From a checkpoint of a small mixture-of-experts model trained on Wikipedia.
Size: 9 layers, width 256, vocabulary 14637, 158M parameters.
Experts: 256 experts in each of 9 layers, 128 squared ReLU neurons an expert, a softmax router.
Training: a variant of Adam for the experts, 1976M tokens, 15076 steps.
Below are experts of layer 3 (counted from 0) of a mixture-of-experts language model. Rows are named router (the router's row for the expert), up (a neuron's input weights, with its number), down (a neuron's output weights, with its number) and show model dimensions 0-255. Each number is 128 + 32 x the weight over its row's rms, rounded and kept within 0 to 255.
Before each expert's rows: a language model's description of what the expert responds to. This comes from a sample of Wikipedia text that the model never trained on.

# expert 31
What it handles: Sports competition nouns. Sports words like league, team, Cup, place, season, tournament in match reports, standings tables and section headings, e.g. first league defeat.
router [201 111 130 152 127 144 114  86 118  83 177 124 165  97 120 150 176 111 146 134  78  95 161 140  63 101  99  73 149  69 129 127 181 141 155 177 102 160 158 153 114  76 127 152  66 113 181 138  98 171 118 144 169 143 140 132 101  95 112  94 191 150 207 100 172 107 170 164 136 129 157 148  76 145 142 139 143  95 129 117 106 113 126  76 129 122  90  95  55 151 145 112 161 153 134  95 110 139 177 116 173 126 118 116  79  95 167 120  73 135 103 137 132 214 148 114 139 126 139 109 105  92 106 124 112 165  89  55  96 124 132 122 170  66 140 126 148 126 159 115 130 137 147 164 116 127 125 169  99 156 167 163  91 122 155 144 112  88 106 116 147 179 167 169 131 177 126 105 147  68 121 138 182 127 108  91 151 168 130  93 106 146 152 122  99 139 120 145 109 129 132  60  98 118  94 137 132 174 136 163 175 164 138 103 135 112 108 121  26  92 189 124 118 139 157 162  81 101 115 192 133  91 192 149 162 120 141 171 172 103  99  81 144 165 185 103 130 110 160  87 130 146 187 129  91  90 159 169 146  98 125  67 115 172 114 136]
up0 [183 183 121 145 140 127 123 124 109 118 104 146 162 110 126 125 171 101 173 136  65 140 146 144 161 149 133 115 202 141 128 159 191 149 127 178 179 117 164  82 143 157 181 162 117 137 102 103 133 145 107 117 135 121 142 118 121  73  61  88 172 114 132 188 122 156 212  93 178 130 122 142  95 148 150 116 111 125 141 171  55 116  90 142 145 122 169  64  92 114 128 113 160 119  84 160 152 203 131 131 139 139 143  70 161 114 168 105 102 202 125 150 136  95 129 129 138 118 150 162 185 132  41 114 115 198 101 123 127  84  78  87 162 118 118 143 129 150 102 132 146  93 116 116 136 118 117 161 163 133 131 179 113 115 115 106 118 135  93  96 111  80 141 126 121 144 179 157 209  74 153 101 203 187  72 126 145 121 135 127 129 127 200 131  97 187  96 150 188  89 137 140 168 135 122  82 127 165 136 117 108 152 105 155 133 150 149 106  60 135 112  85 117 171 110 160 121 135  92 109 190  93 129 120  82 138 137 125 110 153 141 104 110 125  54 168  89 126  82 135 120  86  71  94 108 124 120 180 144 123 151 103  97 165 103 182]
down0 [135 195  89 156 143 137 215 122 171  67 144 114  47 123  96 139 107 172 160 155 130 130 101 138  94 108 115 133 114 118  58  86 141 111 148 180  73 116 120 103 179  49 136 135  72 129 107  99 131  90  95  93 112  84 128 146 134  45 150  55 163 137  56 136 115 113 117 158 135 129 123  82 154 131 106  95 158 143 164 142 147  88  43 147  70 117 142 118 143 103 150 173 110  86 130 117 129 113 134  95 124 118 131 125 112  80 182 111  82 120 182 107 147 137 119  61 127 134 146 147 105 173 128 158 124 174 159 146 154  91  91  91 133 150 162 168 114 112 100 153 113  94 128 125 109 113 134  62 110 161 142 116 137 137 135 108 141 154 121 121 106  58  42 147 110 180  76 117 132 154  76 166 133 108 104 178 140  62 118 146 162 149 159 143 163 101 120 135  58 168 100 136 137 138 108 147  98 101 164 199 137 132 159  97 157 125  98 120  85 110 159 135 139  86 148  77 120 168 170 128  94 103 160 101 132 138 141 114 137 160 117 132 116 116 161  98 135  59 179 191 125  53 199 123 111 128 133 146 122 115 133 136 100 156 110 124]

# expert 44
What it handles: Concrete nouns and adjectives. Word-initial material, instrument and physical nouns or adjectives after articles and prepositions, such as glass, guitar, wooden, electronic, cells.
router [153 120 125 108 127 182 127  82 134 125 143 108 164 123 111 201 157  98 168  65 120 169 161 165 108  71  92  80 155 119 207 119 138 146 139 190  99 158 145 121 128  97 122 102  90 155 156 153 111 114 115 191 146 150 138 168 171  81 134  66 136 133 161 117 142 124 165 132 123 197 160 133  54 124 139 133 142 133 130  94 112 157 156 105  88 103 100  99  91 184 167 103 161 184 149 102 114 189 156 115 132 130  86 100 114 106 117 111 102 122  79 124 144 153 168 146 108 165 135 116 118 127  82 120 108 172 116 104 125 117  98  75 159 119 137 177 122  82 136  95 110 186 127 115  84 127 116 161 128 127  98 140  95 110 129 168 106 115  78 147 164  97 147 110 186 138 152 113 135 146 115  93 138 119  72  92 169 175 158 107  95 173 148 183 100 117 131 176 157 102  98  86 167 135  59 127 135 186 139 184 171 169 167  83 156  93 118  98  95  95 166 103  76 104 122 159  84 115  88 160 140 140 163 163 131 117 195 177 183 103 139  78 126 131 153  92 149  86 138 100 191 156 143 154 121  70 186 138 134 143 207 100 102 158 147 175]
up0 [132  83 119 131  95 201 153 184 118  10 194 125 131  98  98 171 103  71 123  36 134 143 168 153 129 116  96 101  79  89 121 150 138 163 103 108 117 190 123 150 135  68 110 151 155 123 168 125 145 141 168 129  94 119  82 107 105 167 129 147  89 184 178 139 152  95 161 181 127 173 125  67  89  92 137 103 103  76 121 126 105  64 154 139  86  60 151 134 164  93 133  97 133  98 169 174 150 120 173 173 138  92 225  78 117 105 125  79  92 164 120 141 137 114  97 151 146 164  64 172 141 142 113  95 159 147 158 107  89 200 148 133 140 118 143 136  96  79 122 124 147 151 137  95 110 118  84 127  88 104 123 156 141 136 151 173 157 162 137 100 139 167 107 129 151  96  91 110 138 146 122 168 148 170 141 162 131  96 149 103  87  65 194 155 114 131 145 131 107  97 100 141 144 105 138  80 136 144 137  94 131 152 102 117 130 143  97  99 124 154  90 129 133 171 158  84 105  93 166 120 132 136 142 123  87 187  99 148 144 129 166  79  97 165 124 167 133 163 107  83 102 129 197 123 142 141 143 125 166 106 164 145 176 137 110 167]
down0 [ 73 154 170 158 154 110  75 146 126 152 163 166 190 130 141 111 135 140  89 164 162 199 183 135 125 121 174 129 200 187 145 136 112 153  73  91 108 163 115  67 121 144 172 110 151 119 183 176  97 166  91 151  90 164 120 109 119 153  99 145 111 144 141 129  97  96 153 132 112 106 100 101 155 138 175  85 157 125 141 122  91  84 131 111  93 123 106 119 148 102 109 162 135 105  82 116 126 191 146 128 154 147 121 164 156 101 116 129 160 177 195 168 103 173 105 159 110 134 168 169 153 118 108 121 114 212 138 115 136 111 137 166 179 119 201 174 146 100 125 162 140 148 153 159 169 124  77  98  79 120 190 127 154 142 107 134 139 132  57  73 146 103 119 156 123 144 132 129 100  60 114 156 126 162 145 127  96  97 137 136 132 113 104  68  82  93 128  97 100 175 188 109 176 118  65  63  97 152 135 116 128 113 138 177  95 129 100 191 159 179 101 177 141 103 180 197 128 164 148 111 126 123 136 126 141 147 158 104 132  84 146 146  62  89 169 100  67 114 155 112 158  94  77 164  81 110 112  60 113 117 108 143 132 140 114 130]

# expert 28
What it handles: Row and item openers. Leading pipe of a table row, dash of a list item at line start, and the word own after a possessive (his own).
router [177  88 159 163 114 137  92 132 115  87 150 100 138 116 100 154 140  98 161 102 107 129 164 156  85 100 106 130 171  81 183  87 176 158 143 128  59 127 174 152 125  74 129 100  80 170 129 122 135 157 143 161 147 167 145 132 142 121 134 124 218 140 176 102 168 101 187 167 111 179 139 174 116 148 136 113 143  95 143  89  93 102 132  81  88  73  97  84  69 161 155 115 157 144 170 124 124 159 166 140 116 167  81 132 109  66 115 102  63 132 110 174 163 186 134 141 115 164 122 112 154  95  93 126  95 141 107 105 110 144 135  98 148 108 140 183 115 105 140 125 148 158 151 147 110 118 106 141 126 163 136 180  84 103 165 159  74  85 120 142 199 145 175 143 163 154 158 105 122  66 124 100 189  84  92 105 143 187 169 100 115 176 205 154  75 122  87 158  98 121  86 108 141 116  85 105 134 191 100 123 151 162 128  92 139  96  89  90 137 127 154 175 102 140 156 144 126 121  98 152 124 108 179 171 134  76 159 189 135  99 125  47 165 141 168 100 137 112 144  69 134 166 135 157 118 133 154 145 117  89 164  81 101 181 112 132]
up0 [149 105 102  99 131 167 109 128 176 123 124 103 147 161 118 126 176 145 164  98  84 173 152 138 131  54 123  73 135 107 135 137 170 168 170 165 143 114 125  92 111 177 129 129  86 196 200 157 173 162 116 144  91 231 147 105 110 112 137  88 125 113 174 144 189 122 107 130 109  88 144 149  92 107 131 142 160 151 150 125 101 146 134 125 153 121 125 109  76 123 197  85 152 146 159 123 162 126 129 130 213 191 134 106 114 121 139 173 100 118 121 165 140 139 127 156 130  74 132 102 190  48 154 143 133 131 144 112  79 104 159 108 146  79 118 127 137  97 150 126 119 154 130 104 131 161 132 192 120 140 182 201  66 133 163 144 168 159 111 107  83 164 141 149 159 134 111 105 105 141 172  82  95  90 106 121 180 114 117  83  94 117 161  93  85 100 127 114 136  75  68 126 142 111  73 110 151 135 137 162 110 147 130 118 165  63 108  85 157 116 103 131 153 146 104 175 113 111 111 184 146  94 111 134 144  99 123 193 195 101 118  75 147 105 169 108 199 118 132  82  92 167 100 129 145  48 144 174  96 116  92  99 132 150  96 168]
down0 [174 109 193 166 133  79  96 111 104 162 132 132 143 171 139 127 104 178 169 120 126 135 139 149  93 101 161 155 110  22  79  93 164 111 158  96 135 132 143 140 106 118 162 140 137 116  96 102 107 137 151 123 108 136 166 177 165  81 156 174 142 144  95  88 140 157 117 109  95 156 116 139 126 206 169 199  89  82 108 157 161 172 100 123 110 135  81 122 149 125 110  99 107 149  82  93 126 168 104 158 110  86 138 119 108 144 203 145  94 128 142 125 165 128  95 102 160 130 111 153 146 177 117 144 171 165  77 183  89 128  75  56 112 116 121  90 106 157 215  82 137 104 136 118 102 140 123 120 132 175 134 123 144 127 159 146 139 177  98 178 151 103 153  75  78 118  88  64 127  65 125 107 183 149 112  80 131  90 147 160 122 110 145 160 114 133 142 206 147 106 160 120 155 125 176 153 135 115  89  82  68 136 101 172 108 114  95 176  95  69 138  94 143 143  98 132 127 190 124 147 116 113 111 208 118 116  95 144 169 168  89 114 139 168  96 128 162 142  88 166  94 114  84 182 163 153 118 104 140 111 188 145 128 147 121 168]

# expert 58
What it handles: Foreign-word fragments. Short pieces inside foreign, transliterated or unusual words and non-Latin byte pieces, e.g. co-quetage, Maj-hi, W-ess-ex, Chinese character bytes.
router [143 117 159 161 145 150 116  91 112 119 142 116 133 114 133 135 202 118 180  85 107 191 156 149 114  72 128 101 155  60 177 118 196 154 153 183 116 130 118 130 122 108 160 123  36 144 140 159  75 153  91 190 116 175 171 141 159 105 121 138 143 124 151 133 185 139 156 168 104 170 167 108 133 141 162 139 161  96 180  86  82 131 146 122 100 109 101 134  98 207 142 103 162 141 156  86 169 167 134 112 147 154 130 121  91 115 160 121  72 135 129 152 156 188 125 178 112 176 131 137 162 134 108 172  72 179 108 140  80 124 174 100 168 132 130 128 182  77 148  97 158 138 163 119  91  74 106 159 128 144 144 164  69 127 136 145 127 114 123 183 139 145 164 117 147 120 138 112 127 117 123 131 112  98 114  87 152 105 164  79 102 165 138 161  56 118  95 169 129  70 122  98 183 153 110 112 124 145 133 123 121 183 133  94 149  82 126 113 117  77 154 148 100 110 150 171 120 118  69 167 146 146 139 188 143 107 161 167 206  62 109  90 184 183 158  92 171 109 149  74 172 157 142 127 133  98 133 176  94 171 129 114 106 175 164 149]
up1 [173 165 122 187 169 105 182 131 185 123 185 141 167  99  64 159 141  35 136  96 109 125 101 128 127  96 111 140  97  98  96 148 160 129 102 137 129  93 163 185  89  83 187 134 145 105  96  77  74 179 122 218 118 112 199 137 151  91 113 157 144 125 129 146 146 155 228 135 143 173 159 121 172 112 159 166 152 121 147 167 103 152 109 135 148 125 135 148 144 164 141 118 141 147 126 107 136 142 127 149 108 127 130 160  80 132 126  93 118 123 122  98 225  99 140 118  82 146 114 153 145 110  97 210 153 147 167 153 138 110 159 157 143 123  99 171 192 132 123 148 159 164  98 100  98 107 162 105 112 164 163 114  68 164 147 151 152  63 102 122 158 129 110 189 161 122 132 149 113 134 186 106 139 116  90 160  84 122 149 114 150 129 115 125 142  70 184  86 107 104  82  80  78 175 119 165 126 149  85 122 107 181 132 137 122 148 109 126 115 119  90 141 134 169  82 124 160 128 136 128  90 165 156 146 170 142 140  90 119  97 137 114 136 125  99 162 181 135 170 163 142 109  93 129 149 143 167  69  73  84  82 152 169  83 176 159]
down1 [ 75 129 189  51 112 238 112  80 120 121  95 121 131  77 158 201 109  84 102 182 128 158  94  89 136 143 140 202 112 157 160 114  91 123 100 131 143 152 101 130  95 108 153  78 156 106 139 173 144  98 118 131  81 168 178 187  77 101 142  87 132 153 167 161  66 143 105 124 137 165 171  80 106 114 111  80 128 110 117 185 127 161 137  69  84  96  77 162 101 113 126 155 133 120 106 132 141 135 168  84 116 142 106  98 165 117 121 133 106 144 157  90 164 143 156 110 121 119 123 166  97 121 142 102 172  97 119 174 159  97  86 121 176 158  52 180 137 108 124 100 117 150 136 145 170 126 147  55 102 121 147 147 118 133 138 133 134  97 109 109  65 107  88  52 161 182  85 130 109 108 105 158  89 112 122 176 145 120  83 121 121 138 101 169 115 103 149 188 147 140 114 103 130 175 107 193  77 118 104 164 128 136 100 104 187  91 110  88  74 117 133 168 132 126 131 119  77 115 154  97 110 136 171 106 150  98 162  91 110 140 161 209 120 149  70 133 167  99 114 167 150 118 143 161 110 142 115 130 122  80 129 163 168 102 114 118]